config.yaml
num_hidden_layers: 12
hidden_size: 128
n_experts: 32
experts_per_token: 2
d_expert: 96
d_shared_expert: 0
hidden_act: "swiglu"
moe_layers: [1, 2, 3, 4, 5, 6, 7, 8, 9, 10, 11]
router_score: "sigmoid"
normalize_top_k: false
routed_scale: 1.41
balance_loss: 0.000598
balance_bias: true
init_std_router: 0.00644
lr_router: 0.000515
vocab_size: 16384
norm: "rmsnorm"
norm_eps: 1e-05
tie_word_embeddings: false
optimizer: "soap_variant"
learning_rate: 0.00537
beta1: 0.95
beta2: 0.98
batch_tokens: [32768, 65536, 98304]
max_seq_len: 256
train_tokens: 598300000
max_steps: 9416
dataset: "wikipedia_en"
Below are experts of layer 6 (counted from 0) of a mixture-of-experts language model. Rows are named router (the router's row for the expert), gate (a neuron's input weights, with its number), up (a neuron's input weights, with its number) and show model dimensions 32-63. Each number is 500 + 25 x the weight over its row's rms, rounded and kept within 0 to 999. Numbers have three digits each.
After each expert's rows: "comes after" lists some tokens at least twice as common just before its tokens as in all text. This comes from a sample of Wikipedia text that the model never trained on. Tokens count by the router's weight.

# expert 16
router:488543504492490473530510496496495523470462527511484471469483524472477460466514538509502506473479
gate0:472536497485520508513484499465481476471514529528472462481482490479518512497517497524472486536495
up0:503532514548523497540503528501502561478510514497502482489499472452465503521500504532493514508517
gate1:514506452475501465502517497500519519477493507459527532499509504531496482548498532513507522458456
up1:504475507501499563488519506496465469434498502494528512502513469525521540505512524517492430500529
gate2:529529474510494446480481522527515500463444517514513513506489500481517456500514519562517499488491
up2:562478522506513458485499483481498534529495511499478475443464497530515536517458497518537518511461
gate3:498537502528514524546492493500519491488478555491501516506446491493500455518510537485498481513493
up3:538530523595537527555520467537487492459496537489499529493494510509485519524475514524466488525485
gate4:531499530521476486496530526504471479493473517497528437533465543498469510509530516532527518468509
up4:455453495505491511460481555497576461454516480473492510503515508491502507488487484455460485505518
gate5:511498520482488478483481482529499470523454498500487515493509497483501485528449544463560482508501
up5:486463477504509491464470474499503478541479494480479489480527517480519518485511491525494508479520
comes after: " ", "1", "2", "–", ".", "3"

# expert 9
router:505514505473523481511531469446513503437475544486496497492529504535485475471493537489541518532496
gate0:510520540488490526504516477514481482476495510485487458449507495527484469463519555502493498534474
up0:502489519494545504503507472516455464509533479474526479543521521446500540499507539526501492530543
gate1:501535500486490523502480490515513462480474519497481482556462514492461498504459510523534503528485
up1:492474522518504497473511497467498501513526504483506554440493509484478468487567541497505488525482
gate2:517491498503515499553512479492513460449484508526506508486496516534494484440470562521519480466536
up2:524505466518484507538523489493501496493466480482478485460498482486483519492501539485563492504480
gate3:549516467450530516524525516526474495484472496510505490481508496486436510446486517516509519505548
up3:483503485485507456507474500495487499533487474496505538508490555553518512507511559517455524512485
gate4:502519480504546490496482482453472524443490526506515493507530490513478477482508498436520500508509
up4:470459473542502485521479494503552539489517485533478540530499500509471481515493497473463526456530
gate5:483524467500525486508511507469532460479511487542510531490496491514534446512511512477518514514512
up5:487521478489442457516473494518468454446510455525504523499491496530521524541497489513522511486506
comes after: "0", "5", "4", "6", "3", "2"

# expert 10
router:509488528504492430522502525488451465507458498521485483449522541502517467478536511522506553483487
gate0:501506480496512507503495475513506473489496524538547460512485484515485518501497504499505515461501
up0:490515546466505506522542497518532491571494480534492512519464487529484541440519521463514505494470
gate1:534477528544529480499464497505471408453526523497495466455510493497500516521519510517481451465464
up1:471541485504454506473511502529521563532483492507523523510477511539487485481460517495485560527523
gate2:518522534533529503518508517538431516489507488509445500480462540469474484467504481481498493501471
up2:504533533510518470508511498522424470509515487573539495533506492452494475521487503510521484519455
gate3:466475506559507496487515494523539519461473472502486484478494503500500508475519518517515490484508
up3:511495514493493456511517488481461522518489521522501563475514534464504492524477531514478440506495
gate4:489482500452499542527551477515453543498484487506526506512536496533490460441549485485498495475487
up4:503504541462513496488502498482503514520458542537507487529498500533546489497531485527499500487484
gate5:535508514513530451488542511532495482552475499526511471496493497516486442510526524556496533519520
up5:486492515482509540495510532507470526475467495489536483475486501535491495516489496524535473491466
comes after: " ", "1", "2", " (", " $", " +"

# expert 31
router:495503478509526476532491523489485478450492504479531477483538487466511488462489479453484552536516
gate0:503498534506508508509542533489513530485523444490510522472517525526488457525472554535494484518554
up0:495501464485505485501494494481502520465556506473514522515483494506451511487519518460499497473489
gate1:529502481497529467525528521462495490452473469533472489502489500447462494537476480483473492563486
up1:477487539512545503505516531476502525503471525510519480464492477459482531490521444506492460511512
gate2:470479510467514521484518515520533464519485462464497520500523487497481481507485488488518514491477
up2:447522504518518478544483537495480526516515498542458490510525500559492454468527457525539528464487
gate3:492502529506502487457502518476525501503478460504529425499565495510489510493471468462485502495542
up3:453463532470519475458512525471536482469496511456501481507528516481509498470470446486507516504515
gate4:471544497497476483503500539518481479484492507438488450491489449484468482506516482485527480508505
up4:466486498508514540503515504500524516542513522486509489512466492497474519523528464473458506476459
gate5:517498434494477484461502492524511467473508509500531484494526493507509533517503510483459522531524
up5:491480496508494499473503476515512507502513461550488511481491524490514546483482462531496499508506
comes after: " the", " a", " The", " his", "s", "The"

# expert 22
router:505520524548501487509566498492469497489476480473517468446538537507509490503473493484515542472516
gate0:455516489531514505460555547445485482512490479491511541549509520493494482514493499450497524499469
up0:483485536515515489459524518499517488521530503541519493529557481527489499484476486472484523519486
gate1:489472528533459474515535491507536480464469522485520493511491503488445472505474469470482510489513
up1:528513508485520477535530454513498525531475458512493478499487475510473484514487495483470515508547
gate2:498508513547474479557547484560478482509500535458492520500543532512519517519531531492512509522505
up2:489496456474538550468524545536530487478486494510501497518503523489512500511475504491492526506476
gate3:553527498509496513506444534523506501465494495523498477476494519500518491505458515512472527497497
up3:456486528503460489500546529483492498531500511464475493514482497478458485528518510452554509492485
gate4:528527508494472527510519514516492503533442494512498506481472517500502515484501503497487514515528
up4:496483524489526500522496488510498526496514499496470508495504461512433471473521542469486507506476
gate5:446499500539538472489471488492539532490514482513520449504554531523483533468493502490460485495499
up5:502508475502489534504499526522513461507504495496488568493473469486521494477504490502519489516503
comes after: ".", "\n", "==", " ==", "===", " ==="

# expert 23
router:497513493492520470493510477497480473467477492497507500497504481518469459500529552485492504459545
gate0:485489534530506495495485525507456492496511481524486502471544457501489465481519496487454517485513
up0:523511492469495457503527533505505512493494520496476517538484493484487460503481458486475477521531
gate1:496529490455524493498483527559492535496513495537492515501517460491460528470559526478524551429520
up1:500524538498477528515491489519487509476490510476470488502550438512488479521518509489498487487456
gate2:486522492502492492522494504519474528532490488474479513481526496549514509510521465504475511502498
up2:443510508483473497548551485533475545492491492533472486515534478493468539497569511492503509498507
gate3:531518492529544499477451454466478500486459517492492480526510475504508502538502464491494518499543
up3:508530476478531493493493492456481543472468495507527435527533446468514511497542512472490445520500
gate4:515523476494483508474448458502474457509520531524453498459488493498489539506488489489540488521517
up4:510494518509497510507482522479501469525477506505490476505481506548488495497522483515535515490528
gate5:495498526479493466494503522489522495486488487556482538491488526538503496514453475491511504515508
up5:498518480529477535486497507487480478535513480470546466498522516510506520499506507501471520499506
comes after: " ", " |", "1", "0", "2", "3"

# expert 4
router:475518487511497492504547489448500480479431497495474481476493553493477485482508503466499505472545
gate0:445463481482506485494521520499520503509505524531490542479541527554478491503531517513489504484467
up0:495493492495448456521488495558472490527507525501510489505511463522473544500463491507483494512522
gate1:501523464483519473490494492456497536479527512501472485421505524509474494526510525499521545473495
up1:473486482496524511535498507535493535479491504497489526547533537486466475530475482540511554518517
gate2:518469495511489498517507498486499433475478467529508508504501468546514521509470545485523466486521
up2:486505468482485500493489497512530558570499522493478513527518555467515498496568488546481516499507
gate3:505529488500516510512495519438514485504445516450493481495510494486511499499532507494466505532505
up3:536487473493512494494474513536525515500523499508557520519540510482534512474497470511509508529500
gate4:503477476492520494466488511489493486500484495468479490495520490471510499479511498486472519523512
up4:546458480463482468482497519505463486500495507512517495500541507479518540524507481559526486514520
gate5:459484521487527474480515510499482497511531510485505497485524545480477513517525502561461520489493
up5:496463481455489495463490485494439486507521486476506453469525505485527507478523520537492482502509
comes after: "\n", " |", ".", ")", "==", " ="

# expert 0
router:515500535503517478529527525472477464499498527497507493454507527508521501483499500461494512533531
gate0:478505531506549470540518494537490477519492461517489496452501478505522520480476486472491491542509
up0:498522483553509483534485482548535469528468479508504500528480527513491527471455507493513498507476
gate1:542482508542434470516522529480495498505463520456520546521526539526458512498492493502474523504542
up1:502509495519501534507466504532535503503489513497539508475475492504486501482475512541450519502497
gate2:527505559526503480525516517480481533498470507514518529477489548472536498504504502481509495514525
up2:482474517575509524495457495515471483483486461470471487467499514499473512508509497510541504489502
gate3:476497496480509457534522498484549490476502500490540508524502510514500487453494490457485463427506
up3:531507464496480485474517494485498455483534465496469493509502500531456559514504478461521457507450
gate4:492503486472470512527456538462498427476481504499507502539514466528470483506499475524542505501511
up4:529522508470527480505443501464506439462523507514541493466475498502505485491545517503559475455479
gate5:487463500506493523547455470490546491464481514501493506487511496520510507508497505478474552482483
up5:484561499504484501526484554540520453522490528532506505459475519481494527501507465500520493535463
comes after: "\n", "|", ")", " Born", " MF", " Genus"

# expert 1
router:522541485467502484518525482514513499451460550509488519481505505467502457504537494480546503524505
gate0:495514502541489490540468501504465523491448467446499506473483517473569461487500498509520460479519
up0:484528466533521497501496488506469526533461475499442541482526484490566454514548516522505432450512
gate1:514517465469479454502481468511505494459508516494527534503493515457465486484492537513477554496500
up1:511567480525472472519482479506503487489535477444454497504466451532458440473514547508534515481487
gate2:543531502497516488555512494487528477470483529507530504501518464461509489468477508499503500510480
up2:492505483488475486490526486557516480509465521543463518490485499455475517527517495485496512522505
gate3:492508475506481490511455500430504470493543546500519534495523469498454507531538510483513507487479
up3:532497468468513496503454512511508437504499543504537504552508515485496496527548505474489496456507
gate4:506489536547560491546512512499539544433497489507509496489489487499529497503519532544521516495436
up4:474518493511508494451481493472456502524519475513484511506524520550526551516482534481498457459563
gate5:487504479477517495500493489504465509498488501509503510474534446534504524516479533533494494440530
up5:443474501483490463509522526477519507492494493504499472496504490510489514517474479522538509526470
comes after: "0", "1", "3", "2", "5", "4"

# expert 6
router:510495542520502464532488503430497492456485520482498497450504492520490466497492550482494494494498
gate0:496488535514529496543459542493517485530444493498494487458491514518530513564488534451489525471509
up0:469512464459542479500483470503474458497530496483502504498475477495532466461524468517526498525509
gate1:531513522488484487500447497490477455489475470488551483468476485478506520484559470476513508509512
up1:494500483494525506515538493519499498491519511524451502530516529515499474504465545495526517526470
gate2:496466517493483454516488528455492490475487489476460510492520444499478509455475450502519498525495
up2:497511461455459535483490467517475523469454505494483485459446522462470475504490542500492517504503
gate3:468497518496492468509468484484484535488512554527490521460495483532526524531479533485549501504499
up3:512494491498504527501478529508487463520487412512512528489491559485519486475550473509497510520503
gate4:487481547510509543509457504509519485513473553492497479500534465488517444496491514504503477509470
up4:508443484444522471526480509505504553503476524480488480474506478473500503491500457514548524522471
gate5:516502531531530485499489497505489491495501484501486498486500488492486517472509525458451522478469
up5:532498524520477462509525499507525518521498530487516505528505465479476470498512509540510496492489
comes after: "1", "2", "3", "0", "4", "5"

# expert 14
router:534499548484501467519522538469490526466473545553525458482535514513500491512499527519505501510504
gate0:495539551477484488531460510507528544463478525492521488494482490504523469488460514528516503458481
up0:569494458514502540461538568522513462506469450509480483535485498500482472497541517459491528513507
gate1:441462527519515485499507498516503534499424480502485506515503511524526513501498536494513509521498
up1:516467491471501510503511510508486505502512542464500510499500466463464446510555526484523475477469
gate2:534476498490479492517499511490483530437470492558522439535496498482514498508480505515516472529508
up2:492454513472447475485469498494469513494499525515558507536486497539490498518496490498489502517522
gate3:482489517451513476459493516476513528491460477475489473471468477515527540533506495473522478480513
up3:468471472460550497438488530458511530511517511522499474514536483524543501522529514530518529437527
gate4:499489483504507503490500529556497524476489495498480494505498487528511449476489482504513477495523
up4:490521486506503504509514525588482506435463506519507511507520517526503475527495465528503504511494
gate5:498494483522525530498530557469492526473507477516496491467506485531488529464497515519497491516480
up5:504497494447438542525470467564541501500486459471493515539481504524504463556531537478502525502490
comes after: "\n", " |", "|", " Team", " %", " Year"

# expert 29
router:480535483496478418536541492439532479470440502507532444470486536498499433506490499504490494506505
gate0:468471497520468509545457511454501441455471525533490459523518470506484486431488477551503513480446
up0:504484500553501516572488486490498462472508527491518487517529463507476489509485460480499512467471
gate1:431527545462503498523484509498487517480450510556446509519512493463529467500526495523488524521507
up1:511517490493542488512493481494485462507496507499519498461530482506496455514522500505518499490510
gate2:539525528463495456472514486498504496505469478510493541545506466509507504458511505493486479480504
up2:478470481488506492492532485502481478503454473540510522534470464540530529525506479524471495519504
gate3:510501466482510472530491470482488521501503524511504514508506471500501462466532510486477525486491
up3:484495507499488500445522480460469478499499497522478454501461558511501516536519513523492511516493
gate4:525575523500490487524504475514539518484445453518523463469446503507484447505501440488513481513535
up4:479469533455487481523511467533522501463497538505544520515492531523469487491505485517478523527496
gate5:503524518508508444520517486498510476510461517514463485508522539475525503551490453533520537475555
up5:530473487486533487492483517513462528509495507481536509478484483531555500486538550471508477517489
comes after: "\n", " |", " (", "-", ";", "S"